From a checkpoint of a small mixture-of-experts model trained on Wikipedia: 128 experts in each of 14 layers, 64 SwiGLU neurons an expert.
Below are experts of layer 8 (counted from 0) of a mixture-of-experts language model. Rows are named router (the router's row for the expert), gate (a neuron's input weights, with its number), up (a neuron's input weights, with its number) and show model dimensions 0-191. Each number is 500 + 50 x the weight over its row's rms, rounded and kept within 0 to 999. Numbers have three digits each.
Before each expert's rows: a language model's description of what the expert responds to; "gets" lists some tokens that make up at least twice as much of what it gets as of all text. This comes from a sample of Wikipedia text that the model never trained on. Tokens count by the router's weight.

# expert 56
Description: Closing parentheses, closing quotation marks and brackets after titles or asides, plus commas and periods ending phrases, such as "There She Is".
gets: ")", "\"", ",", ".", "),", " ="
router:474485502506461512549531551449509477465524424465544408541448521539473456469530511432474508567513589517471506495515456505555532457549471463505623470407430556457534528469444512443445451495547529507545541576510511511532395452579535518487416480448590472533477487416509580561535541505483509543535521485563531499605556604561572550473454465476509522554523415406540556482468466477407454484430539468537450592403605524543452448477479548453543527506447443536448437613419478501470487498459489540578501418623361477538525464536475471522518494528467512446523500490465556424520542625417532532
gate7:486509459385437465536535401452564557618598535472483508494539376476532536440518391505529534522540475529495461502467520451490494506512419537494540502437533545488536458487510543390505505492480484562496555432521480468542487577537545467474517464519444494430553517525561484388478522480443566376595487491482597456573542446532431496579500480484500438412414452541397527515528537548544503520433425598545462465438432464429557439480541515499437539553586556529328602506428427486487524537539534524476524544466516509451478486454428449461533483502477481527487493418469472486513520523530422529
up7:485483562406527571515485480444495491481530475568501425533510552469500535485549500471498527582494532599514529465495521461496385541479440525598586443459480593525456467516568532453476531539519492491528515565559476522488461614432577425375481543495492515481541497531589554380536451488489547443575504501406561434623577524530619523498509517533414485492533462541423503514529441415478527494439415513600489619387516470484574483479486495453456530505522482482421498519448486442494496441489560481459522512550539569567507446449463398502470521602544522501506451402443423507511576499498484539

# expert 32
Description: Past-participle and verb endings finishing a Latinate stem, such as -ed, -ated, -ified, -ing, in dissatisfied, exacerbated, invitation.
gets: "ed", "ing", "ated", "s", "d", "ct"
router:523463415421422387523530543450566553409442458451473450565479512585575510458567504431477511580542561492487460524496446479570537516532448447440510479487487522507586537503439493458449513486526513599468539610371529504574442504509502512570486497513504466496501533469475526477521480564579448552535452444564545502548542540510603511472461477558517404520489494474543598398419435508421540499397505523459415499499543558468493463424452527412554465543506578532522476529399487534392455467449438507571566501527537376614505468454518443487499508482474540494497504503498597440496525570500441545
gate0:479455504519422455477514553522434550531456492524429469536438469468492438476504374382520470567464562540426480500486508550470519533470540506499506490414454377459579493498535506499479613467435477488588404397567575515564487507581475565513506512638554490431509529542545576474461462481521571589447510475523587533554532543530432536548491529419515457572416460531493540503450566550507557492485519497543498467522465582579422469491523452552537444587534545500522470467504512479489558439513366505523430400543466428509483417522438538483519528450513400498459465525478519493447416485608466513
up0:513443463524384487514523590516419569574493611509425513510480451431457440503538430406501454541482501499474493517537516585462571487470530532531466412435477478452554418508480411537454523451444494511591552453538527477558467486573449572617490501596476493564543492474494531557466486457550568506505452496532536494538517520453467603555536564482439424471506500448465562617484570574447536480495582496458516473509451495553569419442443521479491375502563579506562464517509526536592543463510459445507455474573428421557540426492431438527461463422487538402509497482498515577475455459448416468

# expert 29
Description: Common short verbs and particles like take, up, out, open, hold, plus lone letters splitting words, as in U-p-on, B-y, thin-k-s.
gets: "y", " up", " out", " over", " be", " me"
router:425531512486512389527537492445523588464402495420461401545512554531598394396609524469494523541543548466492542500493464509545522526576473469479518468485498476511483561447465421483450510476581547522489549521486526536468507440501479511550471497412596495511573454522579564502594538578528462555525438471577478589544467513519640528463473450570508458520439445486528490449499484582417460483446652460520489513516582648498520452438484510536593411469455523606488467492502495519452506455474562555550500444546513475495555380481517494439533417552499551476527494535512431529471500488519493517
gate0:492471529563520466497588563545542499458466450448581483566509482502506526486514384531365628491504486459467512511474454494454475492527534483536524466519561503444539458448539422387533536473400519441572556535582482486494450532590423491536453554532473497485429543599489435444490447541508437576469469475510515512468477575489550590504519400532550423479595575469455418503381475544562452552515488514502512512592456530446550518486467545557505434473463509529399519490525546599568542507462456517476460567453621460487588499428447457476494426579491497455526427409448564490519504433512518490
up0:481583478451542576462391457467485465571530445553504560444468533468444509505480519524497493448536487529487488511510582524430532532435505489457420480475478446529528498546547558522404410441552411497540493448464640460514541481456500499516618462502592482489524444428418534499533550489497637481518467551375427523518518461468431412537483484438491558526435478460633489556532470494450457615573470497508440519432558481582395520490461462495388477512501466518474443464384483523415459485474506423557554502505476552505495488436542519512504541433411533495497511573591447476474500574453495512

# expert 41
Description: Adjective endings and whole adjectives like official, general, different, viable, abelian, often followed by -ly, as in officially, generally.
gets: "ive", "ent", "al", "ical", "ative", "able"
router:485465396460443452511482530428511551496513423424452417528472582484513456521488544490463559498531520487487497441534510493501559454584380452472504414489501516517573562580495518415434435490564510573521590494447525372527497502539530535495476477501522468548557520478512538528543477519448491540581408505593388543490588579518517509443380484561550492550473468468512536476448458549428443564454535508504487546441555499454452432503474596488514550561499477588494508489422509502399572555490481547502561462530560488484515368526549432507518426518395614469535542554493588454508534509528435596
gate0:523420412537441486501550521484520554525542538574501565515591500549533442413454514414588493411568452420481495480581478555554585501496515544400449449520439423398525543514517561505422480486534499507509463501532424426471425548482499471430593518467472547544479536440497411459538525503576482551491495529506473526515519494434520472455425539448542506502503606527533369459460489512551525499553420581475416500505569461431529504514422490490485517554479402483356486528498471568455481470512465557483483442482472455498494508523578576537652432561491485536505625543398499527483521502480464531
up0:479468383460512526530541501577517586471476551476479470479522540522456466511437561475585463481613500431503459498530521548506465537520567493492508459484504501471488470467458569610531505493539470577548569562476482454448570549454642533397435631582552527454524596518598492439455465492533388555468495566537485507473563600510551465459500492473434492514547497452566493469440487577534439511564519465492440480511436500415498509527474507402458510548568521564450495511484550498502449441547403502504420443514535408451447486558514489444581380468473463529531513521369480519449505486448485404

# expert 8
Description: Periods, commas, colons, "of" and ampersands in bibliographies, initials, abbreviations and name lists, such as F. Angeli, v., Louis IX of.
gets: ".", ",", " of", ":", " in", " and"
router:449497444537450476514600569486560497482409458510504462521477552506538488423551558412449498544555556446478607405560482544546491451545507427464549485462507427522570599482421521491409480495550518491459584584504514558576459444515603481529449450469517496569562478449505595549556606529469411561488461451530427488500516577542481550443475464528496532521471473370542471406504414476451500527427502399514403583460524514481472510449502515501511476452412554561421477546531497582503567450469524607493575463559456514523520498541504473521590525534415527436517528506450530451565546507446475525
gate0:447510433491484465474419388454542501458489554524463478562547475484479450486560605538490526522506449480443572375505509555555433453563450549386470494466441463549490580448499526493490499460527483528489469444543513450492529482438460500517409567511430528447530468477514392548476488494478527561565498593560531483460474421588481482535550485555642550453544457546499433486465551492516532480486391463585511478447596472554503536478497504482599450590561608587540459506590429558425479413486496519496498471461499416507582513511494451521511529476426502465484416529512552390434523611510518538
up0:376554536534521533527496538479462511529457456607491466514477500569380487467486536470492524579471488471452440475525431419472420527515530524471518498483472524479480437419556457552547445511566586446480567469625565587490525495580520440511432504546430463505517487488473606450443581538507543564517592469436465580585478559497539504433492602512463445510476561522554536429504474485511478481521675501483500597519560575547557592488539607426483574539507512497436429558551550484410580521464474487540493448560537446430547508539469495469512506563548494542515552476468483514510531405448489488

# expert 7
Description: First letters of capitalized words, plus symbols and encoding bytes, inside wiki table cells of names and places, such as D(arts), C(ourse), /, _{.
gets: " ", " C", "/", " A", " S", " B"
router:409413497486477484492580563485478554418413474473422425535415544528541525456652542434554525552516554508490566484450428540507502458503503423530558485468513513490473516428492431440441455500514546551517618527474489508564525460450541447494506424400595513530593449456484569475529518535471485511514418424516468554487563554514545509465470460469507440568447413416522538482479442519476512489447509440519439532496496486463523475446462558505559334460500499607411512507520460587447530544475445561554490456519588541542492404542485497495629469550403526490483489501581519507541565466559494490
gate0:460521503561515536423479596551490545471494540505520463451470542509458429413501574533482524509474591504441551569520563418552369476540446553513500538449474575474502447481398527501488525539545472476475426587412453483398447489519579555506490527511507459573500491424503528496574488568528463597486520479613558593554512466503461554459493536528525510461496491573523592420431494554481545448534453432600558484584502556567441464508535515500516491540402468520412611464580528510492474374563489470483505568514611454527481529460450483435493499590497441508565446547453491493528584567498515536
up0:423470548577477555474453505540525517467551427520498553489557502505516418532457503500512512527393460401491499472433565504434510589549481483461544406518411489468477536524513550513566519519449497444541459534546507483502440569509481483519352484408495512515439485495451430554593407483475560539404515519469491552545482486458460395430477445555478504530534457506585475476531550546580449562507568490471538501480459515532522497453473527643587489572483527430506528369371496499422574492493513553499543472595489510460477602492502567564580440438443509552577534507428463524515533471576549423

# expert 3
Description: Word endings forming titles and roles of people, such as -or, -er, -ist, in biographies: Solicitor, Inspector, guitarist, director.
gets: "or", "er", "tor", "man", "ctor", "r"
router:516461520397433425507518509409451505424439459491426459567425608541508474473477530523479534517502584496479469541527485519528616435516451416523455460448497540514552503567460437424473496511520509506545562577438525490516515493498480448490526464491508448603481458431568554442566523555596465493553400455527529584470523499511581564520413431540493524637451458465554502460515524604480513558496556478480451557461543425467462422461433498423537461478538477516402490544383513575496557446477515536565631504532545482516546436462579407470455452478391563487500526533478539494509555544467512525
gate5:539464591494564472559541520433517544496463534488432454478527529527460517495549567522450464513499563586486511470468463479520519390440564384583537485393591511546502528422451617461522536514523514509504471540427448486535521523503483430558419479491461553515492441513470447510535485443495449487497504438555368559469464397529457454481470546473506544524516420541484563564409542410516452430535514579496575434544579475430507476449434587454442589401542509481535458520539535502543572537464516480446448507520458495545426520459394548426487497431525496450483515443398622554530492519496514601
up5:487574527502559561432485481518446452493459547437452484425532500466483518454514573508482540541549470541510520482478442423495456419486516406555459473550556476480556575435481484652422479428477453644525527455376453528473529438494395506536514467495506519405451519546479513426455483547460529496502461403553563629541537505429453450508449437472388461440488506516479548527481494513520499411494489474525518449602580503449578421487493552455501535539502487562464555562513514454492488463481471475540509429535620455551571521472453531504469494442427447509498519462414511594517501428420543611

# expert 49
Description: Middle pieces of verb-derived words before -ing, -ed or -er, mainly in arts and music text, such as pa-in-ting, distri-bu-ted, play, host.
gets: "in", "et", "it", "duc", "ur", "at"
router:479514505382442483519479518456580566388490443442476550497510471596504437489549556423483534516541537477493521497558519548658553440554477477482463485530465537592537556537535472423475507528546554492531557527487458462544484485535536520421455422462492482566496499437538540437572606534567496472520420416537486523569501543601566603488422415547560438522502473470472540462468524588472483527477553413490513583498514516483460500415497570479549456478405494546449427490433413481423533424449516557502510425506516488460555467361517533462420485467515494418505519571559476408532558515472454493
gate1:531519589464543538529449541500410496511541424522497592421504511432589597484479506450462589446487526550457493403499555530538608526493524479446465577570591508529550552563504536544491513522426504594427484498561480472458465507514499553445431456525509455526405507536491520503556489567468451503494483427519496505485497494514485508550468564471541463586548551451528488503557541527478449586527495450431495548506598430571547419441444555444448493371484519560479563561443501399445455515420463473541522421477483544588496491613491495433501586540590450446484490510476436371495560480414479555
up1:499450507464541396514507393455476546506409533571505561490529488481527490450439530511597497519516579522508511441554502551456495569458522501489504622500462537421564529512483486590498403491479490483552448541459537387507513418559565456516598453539476461505467470451504499497566457560574453553464495503540513415453551440354502449578515550471484501539538579512519422502567467465454433551483481491514511473491551504532507474460473414441482473555478567457486583480414497492429478425438573477521508571462433491648502539524466475544485476536494379408485466477483383567516639494489539500

# expert 17
Description: Geographic words such as north, south, west, River, Park, located, -land, -town, often before -ern in "southern Slovenia" or place names.
gets: " North", " South", "land", " south", " north", "east"
router:508438445373505482577499535473532509447497482418513448445433552536515499463472545495501598591552526462477535371555458517529483499544506452476506450430467563500515583543510422424490510478472529535520577522417520459552461457484512553538477485486560378506510431482434523489483460515551480548517457493500527532528528640522560602533502415530526467513443431475543546483519455557417470554454580450531438597462551465446435480480518602501518505455410475581475429531460479559473566425502521648576589443565489442469554462474549553408574434536507526523567483505487488482556522478466441555
gate0:444553390415441467381512454469492515501476552447507633500484443572495483498500581525562488452546480467463527410512436497511560565599483595418589525556452460524513473537469519587462514504520616429548547465564560657521447443425507596461531459547440488520478454501440466579479520527501456482538503512556499488580445509529506483555443552501537537524517491615439466539520556447499493492513568502520481503568492520495449529481573470594511560473442491467512539486464476593508507504504557519599533451568549404455555580498449551513564530420428465528517479537501492472478552501398530589
up0:545446599568531569546480528515534500487538437480508353512511533476514463528542491551477511526481503518503516588474587524460487461468511475584465493409534448446441527442565438537547559489504451556448401611530453407483541583556471489506447534462534518490525635504603558465566450481493561497460567481454497515481447494608545503474563499565483447490486488357546549478445512508496492500513462483474517464370476502565592470513456463445453421513535458587535457510548509511501505460524427457400431467391487621519521464484515522506435489558556532470428574467527464530514431529521499382

# expert 11
Description: Pipe separators between cells in Wikipedia tables, especially after place names, plus sentence-ending periods, semicolons, colons and closing parentheses.
gets: " |", ".", ":", ";", ").", " –"
router:450514475411485437566508521445484510474493438506479473609433539492557482386509506443394514582497566459462562504598465503551563457512445433472523412458387553532516593481474418485476535498541547486483523614504482492504443423526598419534464436452561473588530433471502562473517495535487452551532488431612477545482518575540542519535459518596545532572454363491561533498466498508473456515429548475529418487426596509498500528432496504504505529545418478581507412542486461513454466493444476529532621459553437446551519443510495469486557507610482536450492457532473501503608530508472468541
gate0:399487497509482519402505522494544527470520472481458519502447508546451470488539599571485569453591463453481470535511503510507580470552427581563507428489519514538403512456500387559518514426485482531450533587498551458533448516587521556520506577539442487496415510571384526488478427492449598534600485507516467469539487542445409454501452495541600406478509388529504507492533524527416551459549538377589506511447402504453475633472462527484511460461436500462436487542489548498574469426482493498374447502486476447517476505481566526518547501517520445513556468455449546576536507455446411598
up0:487546462517528472366546561477480513486490480561458537474423513529476484462512507565472523480550563501471468482481523455512619489491504506546512475482534455573471450563448432495486509516443477549461528606530442497504486546547496609546554562601479396481406508585418510507507430442514575485586422491481430426515510593526450463472490419556567437461480505520482502513565529486472440516498524443538511545449346576475557630481473593543463461490365505418493510515526542493596465459451475485375524452494480491475461450500570459506535472589521561439522529455439554587535437529482462557